Weights of a small mixture-of-experts language model, trained from scratch on English Wikipedia: 91.1M parameters.
Below are experts of layer 3 (counted from 0) of a mixture-of-experts language model. Rows are named router (the router's row for the expert), gate (a neuron's input weights, with its number), up (a neuron's input weights, with its number), down (a neuron's output weights, with its number) and show model dimensions 384-447. Each number is 128 + 24 x the weight over its row's rms, rounded and kept within 0 to 255.
Before each expert's rows: "raises" lists some tokens whose logits its average output raises strongly, later layers aside; "comes after" lists some tokens at least twice as common just before its tokens as in all text. This comes from a sample of Wikipedia text that the model never trained on. Tokens count by the router's weight.

# expert 19
raises: "8", "5", "7", "1,", "4", "–1"
comes after: " |", "|", ":", ";", "/", " (19"
router [137 106 117 148 131 148 172  56 123 135 114 107 114  77 102 110 153 167 165 128 175 111 138  90 166  92 100 167 124 100 150 157 107 112  92 108 130 125 156  74 143  92 123 135 132 163 131 100 125 139 115  87 114 105 130 115 133 120 106 173 125 120 133 163]
gate0 [152  91 119 129 152 141  81 110 125 146 128 116 164  93 149 136 137  96 138 117 176 154  76 135 185 123 132 142 153 129 102 119  82  90 136 157 100 132 167 133 137 118 120 135 142 118 143 104 133  98 110 146 124 108  86 194 103 142 141 144 111 143 164 129]
up0 [137  81  86 123 118 182 101 141 119 155 135 112 179 140 133 121 134 136 148 104 176 124 100 130 198 126 113 154 111 137 104 122  76 122 158 157 108 124 151 110 145 122 112 118 175 140 156 119 127 101  80  97 128 101 127 166 103 142 146 175 151 128 142 162]
down0 [ 83 180 104 155 123 130 136 144 140 146 122 161  97 122 183 139 119 122 141 141 102 148 140 117 119  99  99 146 129 163 129  83 137 140 118 124 137 163 100 155 123 139  75 119 132  96 127 149 100 109 106 120 173 115 140 130 161  89 125 124 125 122  97 135]
gate1 [ 99 121  96  93 130 128 141 118 169 123 107 158 131 140 169  95 115 104  76 127 148 172 102 139 128 142 181 124 129 104 197 138 120 153 123 107 228 129 150 147 151 154 144 133 162 141 152 125 140 104 102 114 131 115 107 133 132 151 180 114 136 120 122 129]
up1 [109 112 100 110 125 100 159 112 163 135 117 154 113 101 155 116  96  60 107  95 134 179  89 106 112 123 154 123 123 110 197 147 109 156 139  99 203 122 146 158 100 187 128 142 157 126 149 136 158  70  94 122 132 141 137 138 158 147 157 137 129 102 123 141]
down1 [ 95 116 130 161 147 136 136 145 111 168 195 132 110 123 110 136 147 115 113 125 168 127 180 167 141 105 144 105 148 164 104 135 146 118  83 116 115 128 135  98 107  94 100 138 144 135 112 100 155  96 116 111 143 130 178 131 167 192 113 128 148 113 123 137]
gate2 [102  89 138  90 161 152 144 154 148 131 105  79 106 105 151 144 126  95 129 126 106 105 141 148 154 117 110 158 130 151 145  76 121 124 167  93 130 136 121 106 117  95 122  83 159 140 136 121 108 109 142  96 104  80 117 120 104 129 122 134 145 139 131 152]
up2 [125 135 135 114 131 143 129 145 149 133 131  71 120 102 121 156 115 142 108  94 123 166 128 131 165 135  93 148 144 116 111 106  62 139 150 104 122 137 142 127 105 142 140  89 161 171  90  98 133 156 162 111  97 115 151 121 122 147 154  94 151 121  97 137]
down2 [155 139 113 172 136 125 109 125  99 114 106 120  99 139 146 118 178 111 172 147 123 168 130 126  93 123 135 130  86 108 117 179  97 124  97  93 148 124 123 139  71  90 112 124 159 131 124 139 177 152 134 136 168 117 118  70 127 135 117  97 105 127  95 128]
gate3 [127 104  88  94 112 151  94 153 170 135 107 106 114 146 123 170 158 125 107 143 152 169 155 175 116 124 140 147 138  86 118 109 132  78 131  98  98 103 112 102 100 115 139 125 130 113 134 113 130 144 137  81 130 124 119 113 136 114 137 138 109 162  90 135]
up3 [115  97  97  77  95 141 124 129 151 165 100 100  98 166 131 132 153 132 131 102 162 170 114 153  74 111 163 167 119 117 123 143 117  88 155 117 132 106 141 146 117 128 133 125 130 143 127 104 176 122 145  98  98 117 126 116 153 100  98 167 120 138 115 121]
down3 [160 136  93 104 141 135 131 127 173 106 132 119 127 158 137 100 113 144 106 139 104 127 157 135 143 109 158 111 126 120 124 163  93 137 110 117  84 117 152 179 166 139 138 190 129 141 159 149 116 129 137 129 158 146 190 145 113 142 118 165 117 121 168  79]
gate4 [144  94 135  70 102 133 107 135 126 135 136 168  99 143 149 123 170 121 141 108 102 152 131 111 121 110 155 131 104 118 173 127 100 127 102 111 144 124 123 171 113 159 130 115 141 137 161 133 144 137 145 113 126 117 144 135 134 158 132 105 114 154 121 130]
up4 [148  79 144 126 131 164 100 124 118 135 125 134 114 166 136 119 146  98 131  66 105 118 164 115 136 124 132  96 159 139 106 109 102 152 117 138 148 123 101 117  91 108 162 138 100 158 118 146 137  81 126 121 176 130 115  96 138  96  99 108  85 133 141 115]
down4 [113 187 159 140 123 165 101 104 120 142 171 116 141  77 123  80 126 134 122 116 121 158 117 163 123 113 139 177 143 110 119  93 136 100 140 158 119 107 150 114 133 175 113 122  91 116 116 128 127 154 123 133 122 187  99 115 126 131  80  84 138 171 150 138]
gate5 [ 91  69 151 112 115 139 114 145 136 124 157 149 112 156 117 155 156  98 161 112 127 156 140 107 136 144 116 137 145 120 151  87 129  95 168 109  64  86 129 123 149 156 153  97 119 115 139  94 124 145 106 106  95 115 158 120 122 121 150 138 161 128 129 133]
up5 [116  96 117 107  99 124 117 121 128 184 120 137 101 118 141 142 149 134 137  86 132 145 140 130 175  87 104 154 136 109 146  89 163 102 136 151  86 119 139 122 156 108 170  72 145 117 153 123 101 141 117 148 112 164 150 122 125 131 135 169 131 168 143 149]
down5 [106 131 181 187 149 122 115 144 129 119 102 113 127 114 129 104 137 141 115 144 112 116 150 133 119 124 151 116 137 120 104 103 110 133 149 154 122 150 148 105 146 156 112 118 166 168 145 140 142  97 152 146 106  88 146 126 115 129 107 105 171 124 124 120]
gate6 [130  78 117 132 129 128 119 135 151 161 156 135 148 110  96 106  69 124 166 106 129 146 166 118  85 102 117 138 120 134 117 153  83 115 126 127 156 116 155 136 119 124 150 100 153 164 132 121 137  95 126 103 107  71 137 156 142 155 140 155 132 151 137 143]
up6 [111  98 100  83 162 113  65 125 125 154 193 146 127 143 112 121 115 105 114  74 138 106 129 132 121 129  87 121 120 154 138 119  91 113 146 111 133  82 130 138 137 118 153 110 175 156 139 116 133 129 149  98 135  84 141 143 113 129 145 134 122 171 123 165]
down6 [132 147 132 153 135 142 116 140 147 171 147 146 133 108 114 147 153 162 142 148 140 122  82 121 109 147 124  79 138 138 135 118 149 107 142 149 131 152 158 131 177 133 152 132 109 130 154 144 133 125 130 137 159 140 104 116 135 104 101 152 108 133 121  98]
gate7 [147  89 102 134 124 125 128 145 104  90 138 139 109 156 132  98 155 104 107 132 155 141 130 170 125 121 116 150 130 119 139 139 140 102 126  89 159 100 102 139 113 152 111 122 124 128 158 179  68 141 107 101 146 125 109 155 120 171 101 121 133 148 100 130]
up7 [128  99 148 147 149 143 121 138  66 100 128 102 123 138 122 124 141  82 110  83 100  91 130 171 125 109 116 134 123 140 118 128 150 110 115 127 147 116 134 116 153 158 104 125 163 135 132 195  50 119 121 136 104 142 131 141 130 150 123 128 161 169 109 141]
down7 [117 141 136 142 158 147  97 126 193  75 157 156 155 115 184 116 105 134  82 104  81 149 100 108 125 131 114 125 158 117 106 150 144 155 127 129 100  96 108 161 131 165 103 146 141 114 143 122 101 100 115 142 115 126 116 130  99 123 102 174  86 138 167 147]

# expert 3
raises: "\n", " However,", " Other", " |", " These", " This"
comes after: "\n", ".", "\"", ")", "\n ", "=="
router [147 108 103 125 139 128 105 103 130 118  96  86 151 129 102 117 161  92 103 154 135 106  86 136 131 136  93 119 153 133 152 125 127 141 149 121  99 145 139 116 162 152 121 123 144 153 150 129  68 101  98 111 173 107 126 116 125 108 113 100 138 136 115 122]
gate0 [136  79 103 119 151 150 103 197 101 122 145 115 117 118  85 100 150 151 137 139  87 157  96 144 123  99  81 117 118 125 100 119 133 138 154 113 163 133 112  97 140 115 123 139 119 140 130 114 111 133 120 131 124 126 144 125 112 149  99 157 131 125 136 160]
up0 [136  91 110 134 126 151 102 176 108 173 143 143  92 100 113  78 144 119 125 158  93 146 133 197 110  96  63 130 120 156 111  88 174 122 130 120 175 117 116  91 123 124 112 134 134 159 157 121 139 129 141 138 120 119 112 137 125 155 109 141 118 129 143 176]
down0 [ 88 145 118 147 106  83 140 102 102 163 140 115 128 158 143 137 137  95 111 125 115 158 148 171 119 141  80 111 160 161 145 122 143 156 135 113 128 159  82 143 113 161 105  90 110 131 100 122  95  89 182 117  77  84 157 133  63 103 107 152 128 116 116  77]
gate1 [131 112 133  84 142 134 101 123 145 120  64 117 147 123 159 152 112 113 151 100 147 117 124 118 109 144 110 112  81 130 112 110  92 138 158 134 140 131 147 124 113 104 141 128 132 111  73 120 119 137 111  86 140 110 105 130  85 150 214 131 131 210 152 141]
up1 [132 122 115  93 111 131 126 108  98 108 107  78 135 121 165 106 133  93 109 117 148  83 138 143 138 166 145 117 127 145 109 137  95 117 127 148 157  97 161 105  94 112 134 136 143 143  89 145 124 111 120  84 136 120 139 161 115 137 160 137 117 155 186 148]
down1 [126 105 176 165 142 172 124 132 117 150 147 107 174 155 112 129  79 136  92 126 131 126 109 132 155 131 141 163 147  96 168 143 132 124 111 142 137 120 156 135 160 133 162 120 123  98 125 105 154 127 151 138 135  97 160  76  96 152 128 174 116  93 141  92]
gate2 [119 147 149 138 128  83 126 139 115 145 106 135 123 112  87 126 105  96 133 113 126 101 139 109 144 113  84 155 149  86 148 127 168 146 114 142  78 137 148 121 116  86 112 130 125 117 166  84 150 155 149 101 116 111 110 118  82 148 135 137 114 116 161 137]
up2 [123 115 156 136 112 126 116 144 112 140 124 141 127 137  65 148 115 120 161 114 135 130 148 120 162 117  98 155 145  99 150 133 147 152 129 127  61 131 180 110 146  94 107 126 151 128 158  79 162 154 148  96  89 114 110 103  67 166 138 151 134 152 196 146]
down2 [128 135 117 154 126 147 142 138 143 106 109 114 131 114 140 127 114 105 116 128 104 126 166 138  98 116 122  83 130 145 129 130 118 111 116 140 146 126 143 103  98 128 148 145 130 167 201 117 169 101  94 139  88 146 105 157 150 174 158 134 127 147 125 140]
gate3 [122  97 119 133 107 153  96 169 127 101  88 107 158 128 134 197 118  88 116 125 129  98 101 135  98 128 132  84 119 150 175 145  99  90 171 161  93 109 126 140  96 121 152 123 144 141 127 131 157 103 123 120 149 102 165 114 135 153 186 136 125 140 158 137]
up3 [108  71 146 103 100 156 103 142  97 113 121  93 125 139 147 152 127 123 134  68 143 129  88 146 125  92 116 111 146  93 135 128 137  81 172 121 118 115 116 126 121 158 159  89 158 146 132 127 133 138  94 125 116  85 101 144 126 120 143 112 165 128 118 155]
down3 [149 103 140 140 155 103 124 126 112  99 111 115 139 182 182 136 150 127 190 155 152  91 181 151 123 153 163 166 138 110 100 131 139 134 137 110 113 103  85  98 126 108 158 137 104 109  80 129 128 138 142 133 108 109 116 122 106 138  92 118 171  88 117 134]
gate4 [134 140 142 104  97 113 120  98 162 117 130 119  93 120 145 111 118 136  65  70 125 159 121 138 176 113 101 129 112 122 121 100 145 133 105 121 167 157 166 162 110 150 120 138  96 130 144 114 174 138 124 155 133 151 159 155 110 104 117 129 157  91 108 148]
up4 [135 136 106  94 119 113 139 139 147 131 118 119 107 144 149 119 146 132  70  82 106 175 139 162 178 102 109 118 104 130 110 112 133 110  86  90 173 167 160 155  96 154 111 132  88 135 135 137 156 121  89 106 134 131 155 161 111  83 118 107 155  85 105 168]
down4 [162 120  71 126 136  91 102 128 153 109 135 120 134 127 149 112 130  80 109 121 138  99 102 130 151 141  97 128  93 134 141  98 140 137 100 157 175 157 151 157 107 168 177 100 122 176 130 168 149  97 133 124 158  83 145 140 134 127 108  95 145 150 149 118]
gate5 [148  87 130  93 115 105 111 114 163 141 118 136 154  96 132 123 154 123 113 143 116 108 147  88 158  99 157 160  94  91 134 108 129 145 133  88  35 124 100 120 141 150 141 135  92 103 107 136 138 113 103 147 162 133 139 150 171 118 120 125 120 121 119 137]
up5 [126  79 110  63 109 128  87 125 156 128  72 131 149 147 138 105 164 142 123 120 144 138 127 150 131 145 170 140 124 113 161 115 188 159 160 116 124 113 129 137 127 157 163 119 121 105 126 111 124 125 113 142 140 111 134 111 135 123 128 147 147 186 128 119]
down5 [158 167 136 111 145 103 146 155  93  97 125 122 106 144 114 124 104 125 138 181  87 147 173 172  99 133  57 123 107 103  93 152  97 126 133 158 131  83 133 150 158  99 129 154 150 109 145 125 147 154  96  97 146 122 170 118 132 126  96 185 150 102 129 165]
gate6 [ 85 128 115 132 156 130 119 127 159 139 135  98 137 183 173 146 143 109 118  95 108 168 147 139 126 149 143 182 146 170 117  88 125 119 117 111 121 106 146 156 196 142 154 119 115 127  78 158 102 191 119 149 121 134 158 115  93 165 136 145 164 173 104 182]
up6 [127 117 141 106 116 163 154 120  91 144 115  96 121 155 181 127 137  77 142  76  79 145 115  94 140 156 127 157 145 139 129 120 159 137 147 156 163 117 123 128 160 147 148 110 103  99  89 127 128 120 103 166 164 145 132 115 113 141 167 174 144 156 108 188]
down6 [154 127 147 117  95 106 117 165 110 137 141  82 168 171 106 128 122  83 110 138 108 130 139 122  98 119 156  95 137 105 132 141 160 116 101 158  79 141 126 141 124  92 165  99 122 120 142 129 121  85 108  98 121 129 106 169 142 142 163 114 130  90 101  68]
gate7 [166  63 140 129 131 168 124 133 156 145  85 170 126 150 114 126 116 153 144 125 107 121 114 115 135 179  89 114 109 119 112 103 157 119 166 144 101 110 121  98  92 105 154 134 116 130  99 135  65 110 121 122 138  89 122 100 142 107 138 138 132 166 149 123]
up7 [170  97 108 143 155 156 113 161 145 189  86 155 110 143 140 123 110 181 134 115 127  69 106 143 156 143 112 122 135 133 147  94 149 114 142 156  93 107 132 113 115 118 169 130 104 130  85 141 110 130 151 128 134  84 151 114 140 102 130 142 144 153 141 151]
down7 [ 78 159 116 135 105 152 107 155 137 144  68 108 140 119 114 130  97 110 113 117  93 159 154 100 168 153 132  85 143 165 138  99 116 120 188 148 121 120 140 119 171 196 108 136 119 136 143 123  97 155 155 130 130 102 114 142  95 166  93 151 104 105 152  99]

# expert 1
raises: " |", " of", " major", " other", "."
comes after: " |", "|", " It", " it", " he", " which"
router [142 119 138  63 185 103 140 112 115 114 141 128 155 104 141 123 123 139 136 139 127  70 140 133 150 170 126 108 116  93 151 122 123  75 103 127  66 133 131 128 107  87 150 125 101 163 125 159  81 144 129 164 104 113 118 156  99 143 120 160 114 141 110 132]
gate0 [119  94 104  71 155 194 106 147 188  61 108 131 147 136 191 137 129 131 131 100 165 140 114 145 166 137 149 171  72 119 116 120 140 156 146 153 116 133 142 145 144 152 110 155 116 107 150 110 135 102 108  99 121 125 156 148  83 113 134 179 129 165 137 145]
up0 [113 103 122 130 128 168 139 165 175 105 130 109 125 113 148 127 109 129 134  61 106 160 160 119 140 132 172 133 124 153 146 107 140  98 132 149 107 130 120 105 130 143 101 102 165 150 148 156 110  99  71 116 124 127 155 149 125 120 132 112 135 159 126 164]
down0 [126 135 151 129 135  91 118 140  94 163  98 123 106 131  98 139 115 147  77 138 116 128 132 136 143 130  85 136 214 148 118 131 109 112 112 142 207  89 116 142 190  89 109 156 123 138 135  89 117 154 129 163 122 107  99 156 140 128 123 127 122 137 112 123]
gate1 [102 128 122 106 120 130  93 146 175 140 172 109 110 125 161 135 152 121 136 135 108 113 171 114 141 135 111 111 141 145 137 174  97 143 100 146 154 149 111 129 117 120 144 158 128 133 125 115 142 127 127 151 133 123 111 141 139 172 113 135  92 134 137 117]
up1 [105 110 152 103 161 112 128 158 164 139 148  92 138 113 127 133 127 120 145 113 149 134 159 126 182 114 127 125 160 145 164 163  60 138 110 146 147 171 113 140 112 105 126 142 109 109 138 135 125  98 148 133 136 100 125 136 109 165 106 135 111 173 134 110]
down1 [148 100  94 151 124 103 102 139 145 118 134 109 103 106 129 105 149 147 123 147  84 134 127 141 102 137 169 124  62 165 154 131  80 144 151 104 113 125 139 111 108 131 125  72 134 104 126 123 105 135 114 141 106 117 166 128 117 112 114 152 153  68 150  79]
gate2 [141 102 104 121 141 124 162 114 151 133 128  96 140 181 112 154 164 113  71  76 167 142 167 159 133 118 115 137 115 165 133 110  89 101 134  81 150 154 173 125 111 147 139  99 146 121  97 128 135 139 118 117 136 151 131 153 152 183 174 116 139 139 148 158]
up2 [162  65 141 133 132 131 101 115 190 156 160  93  94 114 101 170 105 118 117  66 149 143  99 160 144 106 146 138 102 141 148  68 118 105 140 101 181 171 154 142 156  97 113  93 117 171  84 143 143 112  92 103 132 134 147 142 139 147 143 131 142 179 137 165]
down2 [ 93 137 135 126 142  99 121 122 115 164 107 109 133 128 112 113  93 144  73 176 108 130 155 122  77 168 127 150 158 126 132 130 107 144 133 147 156 111 108  77 122 133 125 151 102 117 121 136  83 118 152 140 116 171 125 124 171 172 127 124 151 128 115 148]
gate3 [115 116 120  89 109 144 120 125 117 168 108 102 129 140 162 129  97 147 119 127 127 114 152 118 153 127 108 144 126 124 145 138 138 111 115 176 109 169 106 126 125 124 160 112 103 115 108 143 151 129 118 143 127  73 160 115 141 129 186 119 147 111 172 109]
up3 [123  49 125  84  89 128 119 136 152 157  78 111 112 148 150 110 133 143 149 114 120 137 142 130 151 139  99 157  99 158 128 107 100  90 114 139 136 161 118 142 129 129 139 141 132 116 102 173 133 138 130 132 139  90 138 123 129 105 132 151 154 146 141 150]
down3 [128 146 108 176 144 119 107 192 112 104 133 140 118 110 165 101 109 123 147 110 131 138 161 139 133 127 126 119  97 163 140 129 112 155  83 129 141 110  96 178 127 134 150 185 114 129 132 139 119 135 134 156 135 106 155  93 152 164 100 169  92 164 116 122]
gate4 [131  96 139  95 109 133 167  98 141 142 106 159 132  96 134 135 100 174 115  92 140 181 103 108 155 131 164 155 120 196 124 165 129  94  94 142 112 107 181 137 178 161 150 118 163 120 118 149 135  98 121  99 132  90 109 129 139 114 161 116 117 129 135 115]
up4 [127  44 128 135 129 158 157 116 115 139 135 179 124  69 119 185 115 114  90  74 192 149  95 130 130 137 113 119  77 153 112  86 157 109 126 137  97 127 131 108 150 159 119 118 163 142 126 131 131 112  98 113 137 131 157 133 137 136 124  73 137 144 121 147]
down4 [135  96 174 124 105 139  92 160 148 127 136 139 115 148 138 132 164 143 157 102 115 139 126 127 117 144 124 128 139 123 121 115 130 156 148  99 138 161 111 137 126 141 106 139 103 114 141 119 145 144  99 103 126 146 143 146 122  94 104 165 136 143 124 125]
gate5 [136  99 154 122 125 140 114 109 117 129  87 109 122 106  90 137 108 102 119 126 174 100 127  91 103 147 120 110 145  84 111 118  77 122  90 125 141 130  94 109 122 106 131  90 124 100 126 144 134 107 100  94 157 146  70 138 121 147 120 104 137 148 155 152]
up5 [115 130 158 114 124 126 109 134 120 115  80 101 115 111  91 147 106  83 136 130 145 126 137 115 114 128 129 106 129 111 111 122  89 118 112 143 143 140  87  98 133 110 133 115 104 106 131 121 159 102  95  66 172 158  86 138 106 128 124  97 166 141 152 145]
down5 [105 114 139 117 116  43 131 113 127 113  96 120  98 144 120 139 143  85 122 123 141 165 110  96 114 155 149 120 133 184  97 101  93 138  95 188 135 141 125 161 149 109  92 139 139 127 149  83 138 164 174 123 162 153 116 128 135 125  96 121 140 105 126 104]
gate6 [155 134 133 130 133 128 169 121 156 151 126 171 153 126 107 115 170 145 142 157 138 183  85 137 151 131  94 148 110 103 138 139 133 128 121 132 136 116 170 128 141 159  99  75 124 121 178 114 125 100  92 106 100 131 113 161 109 151 113 135 137 146 156 171]
up6 [179 141 127 125 152 113 177 121 163 148 127 162 133 156 114 128 162 149 148 165  97 171  76 149 144 149  82 128 115 109 119 150 126 139 119 127 136 111 176 128 134 155 119  97 103 144 161  96 107 124  93 112 119 168 122 165 109 166 109 143 130 130 130 152]
down6 [120 111 126 154 108 122 155 152 134 102 115 145 171 125 122  96 131 107 116 113  99 115 106 145 112 152  86 140 136 124 142  92 149 103 178 110  89 121  94 127  95 132 142  83 120 140 132 109 104 136 118 170 163 170 121 184  96 122 133 134 127  65 126 150]
gate7 [147 121 131 106 172 117 139  88 102 134 128 138 160 161 151 104 139 123 147 121 109 124 136 136 207 141 106 131 123 121 137 112 122 122 139 115 110 155 114 154  84 116 137 112  93 133 146 124 164 130 113 137 165 110 109 130 118 120  85 135 117 146  93 116]
up7 [137 128 140 117 183 120 127  92 117 153 131 123 170 150 159 110 151 106 145 126  72 125 136 151 201 137 112 123 127 126 151 106 136 138 164 111 120 160 118 155  98 129 137 123 102 139 136 141 156 133 115 139 146 109 115 101 113 144  89 140 109 157  93 135]
down7 [136 128 145 183 181  98 143 133 115 141 119  92 181 117 176 115 118 131 157 144  82  97 131 159 123 144 165 116 123 106 130 118 135 138 133  77 120 128 139 164  89 110 136  91  77  83 130 112 151 128  90 137 133 136 156 107 127 158 107  91 111 139 104 123]

# expert 6
raises: " –", "-", "\n", " and", "/", " |"
comes after: " |", "|", "-", ":", " United", " In"
router [124  57 126 123 122 171 148 149 137 161 124 124 161  83 142 125  71  68 141  97 153  98 190 187 119 144 134 184  97 157 125 139 127 104  99 105 111 106 107 118 115 156 126 122 152 173 162 120 144 144 100 100 122 137 108 125 114 120 134 172 123 147  94 150]
gate0 [129  71 122 125 129 139 114 130 128 167 135 140 141 114 167 140 163 138 140  88 176  85 132 187 113 141 104 131 129 108 163 131 177 159 173 146 130 139 137  94 135 144 136 135 146  91 118  91 155 174 122 103 114 121 117 133 153 164 135 136 144 165 125  96]
up0 [147  83 134 116 149 159 109 129 106 133 134 154 163  99 147 125 152 139 105 112 165 104 137 183 128 154 123  98 138 100 164 160 167 154 166 132 130 136 127  78 156 152 147 123 119 114  99  95 138 141 139 102 103 119 107 122 154 135 109 124 170 134 143  72]
down0 [103 144 129 132 170 147  98 141 133 148 115 134 157  79 137 113 132 125 121 101 158  81  87 115 129 129 108 100 145 113 157 127 175 100 141 120 159 176 149 133 111 121 144 125  97 129 116 117 158 135 119  81 134  83 156 189 105 117 170 130 159 169 104 106]
gate1 [160 105 147  97 126 199 147 120 115 149 109  89 108 112 136 152 105 138 155 121 176 123 131  98 158 101 130 138 125 117 124  68  81 153 158 104 112 147 161 124 157 165 125 123  91 123 121 120 120 117 100  91 147  94  96 135 117 133 111 143 157 148 131 152]
up1 [136 109 135 128 127 142 140 131 163 148 119 121  78 119 100 121 122 129 153 122 154 123 136 129 152 126 104 108 116 128 151 122 106 135 135 126 143 138 183 131 147 138 102 112 121 118 120 141  89 111  91 125 135  94  71 129 138 124 106 107 147 117 137 150]
down1 [126  79 118 183 130  66  93 102 136 116 146 118 136 144 145 121 154 152 179  78 123 123 121 130 136 138 151 128 132 112 181  97  81 112 110 124 117 145 119 148 127  84 109 146 133 121  73 120 120 161 136 162 116  58 118  96  86 113 124 114 120 133 143  76]
gate2 [132 101 108 137  97 163 110  88 142 132  81 123 129 139 145 127 134  90 150 142 143 134 105 132 146 147  86  96 140 178 138  81 147 139  96 156 169 136 122 112 144 132 156 124 130 124  91  88 164 123 147 145 147 103 123 139 129 122 143 173 130 154 116 167]
up2 [120 129  73 107 125 156 130 136 164 157  86 112 100 107 161 127 117 120 130  94 134 137  92 150 158 136  99 114 119 169 151  91 136 129 133 149 167 162 116  99 147 125 122 153 133 135  89 105 142  91 128 106  96  89 147 129 142 134 137 111 157 179 137 162]
down2 [ 86  87 110 112 179 119 102 150 140  88 139 133 135 180 104 146 146 108 141 122 114 139 131 156  88 164 134 162 114 142 132 130 101 120 119 131 185 104 116 112 126 159 132 158 123 133 156 132  73 121 120 118 102 138  97 154 120 165 135 113 143 161 159 125]
gate3 [156 114 136 110  71 129 111 124 135 146 113 121 124 106 138 134  79 116 173 145 127 145 111 117 163 127 158 141 117 153 109 118 173 124 126 126 121 113 127 152 149 140 124 123 175 129 140 146 133 163 157  86 131  89 109 135 155 130 128 150 111 121 128 156]
up3 [157 119 144 122 106 106 113 137 125 132 120 126 145 133 145 120 114 106 164 147 148 149 124 123 175 149 163 128 117 163  89 163 203 117 155 120 142  77 108 111 133 102 141 120 160 147 159 145 145 160 142  90 149 101 131 131 198 149 153 162 110 107 122 142]
down3 [119 167 142 105 137 108  86 131 149 121  96  96 123 145  85 130 118 124 130 144 105 134 126 146 147 155 156 108  91 135 120 117 133 180 129 156 161 106 104 132 152 127 122  84 166 122 101 157 130 149 167  96 166 119  60 148 138 145 121 150 127 133 137 114]
gate4 [ 89 104  74  78 121 170 103 148 196 112 142  90 142 139 129 123  98 163 129 142 171 126 152 137 134 165 175 123 116 135 135 144 128 126 124 133 106 108 135 102 132 170 129 141 128 140 109 136 120 100 146  83 101  90 157 133 109 152  85 121 150 158 140 148]
up4 [103 121  91 123 135 172 121 142 160 122 158  83 135 101 142 126 124 128 120 149 148 136 146 139 115 151 132 141  87 136 148 163 105 121 142 118 141 123 113 122 160 180 117  92 133 141 129 134 128 121 129 117 143 117 189 147 128 112 150 124 124 130 168 113]
down4 [124 118 141 116 144 110 130 109 144 157 164 130 118  67 120 125 130 166 114 158 124 173 115 117 137 124 109  90 158 101 148 111 152 137 119 153 110 174 136  96 150 112  95 122  89 162 125 130 116 101 160 114 110 127  97 121  94  98 122 138 124 148 144 160]
gate5 [149 112 137 158 136 137 149 123 159 180 104 124 138 112  69 112 108 146 134  84  90 137 136 115 153 149 124 123 117  97 121 128 181  95 117 162 166 163 146 116 117 158 139 127 123 120 126 145 110 127 127 125  82 163 133 109 139 128 176 166 104 133 100 112]
up5 [145  77 147 136 157 157 155 105 164 186 114 115 125 113  80 104 118 151 131  81 115 147 153 113 145 117 141 135  95 116 119 120 163  90 128 146 146 161 134  98 100 138 141 123 129 132 123 146 108 134 139 126  94 138 128 108 150 135 147 141  98 123 108 130]
down5 [ 77 122 148  59 117 121 123 126 143 115 150 134 117 110 149 141 113 124 100 137 112 136 131 125 128  85 133  86  82 110 145 120 102  83 172 122 109  87 130 116 144 118 101 121 112 131 118 157 128 160 163 114 138 113 140 106 135 128 174  91  90 151 122  99]
gate6 [141  85 119 112 130 124 129 104 131 151 166  90 171 132 139 145 147 122 126 115 158 115 120 158 127 105  76  93 144 122 137 144 164 143 133 124 144 119 104 111 154 145 160 136 126 135 157 103 134 115 108 144 140  82 107 155 153  89 121 144 133 176 131 197]
up6 [165  65 137  73 123 117  90 125 122 152 176 119 163 138 144 113 127  91 123 108 116 165 124 151 160 122  86 143 146 169 126 117 126 157 143 129 123 149 132 122 165 126 148 137 130 106 143 127 119 170 122 118 126 145 168 115 157 115 123 143 141 179 143 180]
down6 [ 76 111 122 136 129  97 141 175  70 136 122 136 165 143 136 113 109 140 141 126 138 144 141 123 148 154 107 125 149 153 125 105 140 158 135 144 131  64 113 119 123  91 115 141 125  82 124 123 154 149  90 131  94 106 126 164 136 114 102 138 134 124 144 129]
gate7 [108  86 161  82 133 129 127 147 144 135 126 110 149 128 126 163 124 104 138 120 129 106  91 148 117 142  73 120  70 122 170 132  94 103 132 109 131  78 134 146 118 156 174  96 123  97 174 184 175 109  76 135 109 162 103 131  96 145 132 136  79 156 111  99]
up7 [103  68 104  88 157 112 123 122 133 138 132 103 140 106 170 148 164 130 151 158 133 121 129 140 120 121 104 100  76 129 191 131 106 106 176 168 144 105 195 173  96 148 107 107 118 127 174 150 131  80  85 145 121  93 101 153 133 107 114 118 106 124 112 160]
down7 [132  54 146 137 152 119 139 118  89 143 138 120 142  97 102 130 151 141 106 168 138 163 139 125 123 149 118  94 118  87 156 156 124 116 176 122 181 129 128 120 155 141 123 126 127 110 124 123 108 143  81 100 158 126 127 151 142 106 146  83  97 113 120 118]